Weights of a small mixture-of-experts language model, trained from scratch on English Wikipedia: 8 layers, 3492 steps.
Below are experts of layer 3 (counted from 0) of a mixture-of-experts language model. Rows are named router (the router's row for the expert) and show model dimensions 0-63. Each number is 200 + 30 x the weight over its row's rms, rounded and kept within 0 to 999.
After each expert's rows: a language model's description of what the expert responds to. This comes from a sample of Wikipedia text that the model never trained on.

# expert 15
router,221,222,225,248,211,166,202,226,176,206,215,150,227,222,226,192,204,238,160,104,182,213,179,198,186,205,200,207,242,262,151,210,199,199,208,159,189,193,145,253,198,181,205,206,222,145,198,203,188,211,181,198,158,181,178,198,207,206,173,168,223,202,191,198
What it handles: Digits and non-Latin bytes. Later digits in stats tables, scores and years (8.5/10, May 21, 200-2), capital initials like B, and raw bytes of CJK or Arabic script.

# expert 14
router,176,152,183,235,138,237,189,214,171,232,177,239,230,239,177,215,197,215,183,170,214,180,196,193,236,198,209,249,246,231,240,182,192,207,206,185,188,184,174,230,211,224,213,256,159,192,208,235,157,193,260,146,198,155,179,164,240,191,183,263,229,199,198,206
What it handles: Word-initial syllable pieces. Opening pieces of longer words after a space, often capitalised, such as tre-mendous, Ele-vation, re-, con-, ins-ulation.

# expert 3
router,223,225,224,250,213,182,201,221,175,202,210,148,219,227,225,193,202,233,163,109,183,211,187,196,194,212,197,202,247,253,167,200,200,194,206,158,194,200,147,259,204,184,199,206,229,124,214,202,192,212,185,196,161,192,182,195,203,197,174,162,221,206,188,203
What it handles: Commas, pipes, clause words. Commas, table pipes and light mid-sentence words like was, is, which, again, now, still, often before numbers or after closing parentheses.

# expert 8
router,177,202,216,236,222,231,215,192,195,185,167,168,214,210,203,239,202,149,213,217,231,199,254,217,193,170,170,182,153,155,248,245,208,190,176,175,166,220,173,194,211,190,169,202,235,231,177,172,217,167,214,239,263,192,175,189,235,259,152,207,211,217,204,180
What it handles: Determiners and adjective endings. The, his, its, their, possessive 's after a noun, and adjective suffixes like -ical, -ic completing a word.

# expert 11
router,161,158,169,159,170,229,204,220,241,191,179,255,139,181,181,229,216,189,174,174,213,207,220,215,197,237,202,223,158,182,226,144,200,191,170,204,162,225,264,194,195,178,203,166,186,193,212,173,178,204,130,166,212,158,236,236,180,223,242,190,153,155,235,194
What it handles: Middle pieces of nouns. Inner and final pieces of split nouns and names after a short first piece, like p-ion-eer, Cham-ber, pandem-ic, all-iance, Law, Library.

# expert 5
router,216,244,192,269,222,180,205,216,210,203,194,151,210,215,204,193,198,210,202,161,197,222,146,221,240,243,157,206,187,231,210,164,212,221,168,253,237,178,228,212,226,209,224,248,142,151,205,166,218,155,216,227,211,161,173,176,205,166,196,162,273,241,197,186
What it handles: Sentence and section breaks. Full stops, line breaks, table row ends and == heading markers that close sentences, table rows or sections before a new heading or paragraph.

# expert 7
router,221,222,223,250,211,169,198,230,179,205,214,140,231,213,227,192,201,236,167,96,182,211,186,196,193,215,199,205,241,258,167,206,203,199,211,160,190,205,144,251,199,183,202,205,229,135,206,209,189,217,178,196,164,186,174,194,200,204,172,166,223,202,186,201
What it handles: Numbers and hyphens in data. Digits, hyphens and single letters opening numbers, dates and math terms in tables, scores and formulas, such as 193-0, 27 September, (1-V).

# expert 2
router,225,217,222,240,209,163,199,226,173,202,213,147,236,218,225,195,203,232,166,99,185,213,189,200,201,213,195,203,236,253,158,197,200,196,207,162,194,202,146,256,202,182,201,208,229,139,204,199,193,218,178,196,163,193,184,192,199,201,166,169,225,209,187,201
What it handles: Table cells, numbers, initials. Table pipe separators, number pieces in tables, years and stats (190|7, 23), and capital initial letters of names like G, M, R.

# expert 10
router,148,151,243,186,114,189,224,196,247,167,190,226,177,228,171,156,150,216,154,226,186,186,189,196,165,190,217,180,167,196,184,201,187,209,226,148,216,185,264,194,204,233,195,197,203,203,205,273,208,234,227,219,191,180,216,143,174,246,239,221,172,199,206,187
What it handles: Middle syllables after initials. Second pieces of words and names following an initial capital letter, such as F-ourn-ier, J-ourn-ey, Gu-ide, plus He, She.

# expert 6
router,233,225,224,187,202,162,212,166,231,229,257,132,238,197,223,188,163,214,258,267,178,213,163,189,206,223,202,177,225,189,171,173,216,171,220,210,202,138,190,190,236,231,200,205,138,257,205,161,252,193,170,182,180,225,177,158,174,200,187,165,206,226,196,212
What it handles: Prepositions and conjunctions. Prepositions and linking words after verbs or nouns in running prose, such as to, with, by, from, in, of, and.

# expert 4
router,231,171,213,211,226,136,213,253,209,241,234,158,160,159,207,219,214,176,232,185,198,164,157,176,228,173,202,186,222,229,120,269,206,213,174,154,204,196,180,211,183,191,189,216,250,212,205,186,174,225,142,218,173,227,181,216,197,255,187,226,206,236,228,219
What it handles: Mid-word t and consonants. Pieces inside foreign or rare names, especially t, an, k, h, as in Kash-t-an, Dash-t, Svens-k, Transva-al.

# expert 13
router,189,229,175,150,215,222,190,188,239,167,207,223,191,218,150,195,204,223,234,246,216,185,177,201,229,204,215,199,242,171,171,242,198,193,192,260,235,231,174,155,213,191,193,187,216,193,174,158,248,224,219,203,158,207,228,189,163,188,194,184,196,187,218,197
What it handles: Verb stems and endings. Verb pieces and endings like ect, ct, ed, ing, and whole past verbs (made, found, released), as in aff-ect, corre-ct, prov-iding.

# expert 9
router,195,191,145,237,193,207,207,164,173,195,184,189,179,213,211,191,206,165,242,187,175,237,255,185,188,188,199,162,236,198,208,219,205,206,197,228,163,177,230,181,170,185,219,181,248,179,199,200,182,200,128,208,163,242,121,227,238,196,269,195,211,193,183,259
What it handles: Spaces and parentheses before numbers. Bare spaces and opening parentheses, brackets or math braces that come before years, figures or units, as in °C (°F), in 2023, | 1,680.

# expert 1
router,200,213,168,189,219,184,182,173,175,188,241,223,246,159,157,201,177,209,181,166,155,206,185,201,210,249,224,225,135,173,234,225,234,182,236,166,234,187,207,193,197,151,203,195,256,152,216,225,168,207,185,146,246,219,239,245,143,165,237,222,199,199,199,187
What it handles: Word-piece continuations after capitals. Second pieces of names and words right after a capital letter, mostly plural or final s, es, os, ers, as in A-es-chi, I-s-aac, O-x-ford.

# expert 12
router,218,194,273,161,222,169,174,203,179,206,236,196,220,194,182,178,200,171,234,193,215,194,233,218,127,158,198,212,235,204,177,197,174,205,184,161,254,223,236,254,154,193,234,198,167,218,209,253,256,196,169,193,174,279,139,211,257,166,223,191,227,204,177,188
What it handles: Infobox labels and colons. Colons and field names in infobox-style lists and tables, such as Intercommunality:, Full name:, Architectural style:, plus pipes and minute marks.

# expert 0
router,220,230,191,212,179,223,181,202,218,194,217,220,191,141,255,207,253,167,185,207,219,199,215,192,199,184,190,208,183,240,198,148,192,230,219,217,192,177,205,181,206,239,184,177,150,219,185,172,210,145,251,221,302,176,267,226,198,178,180,234,146,185,187,202
What it handles: Word-final suffix pieces. Final pieces of names and words, such as -ney, -abeth, -ation, -ar, and closing parentheses right before a verb or comma.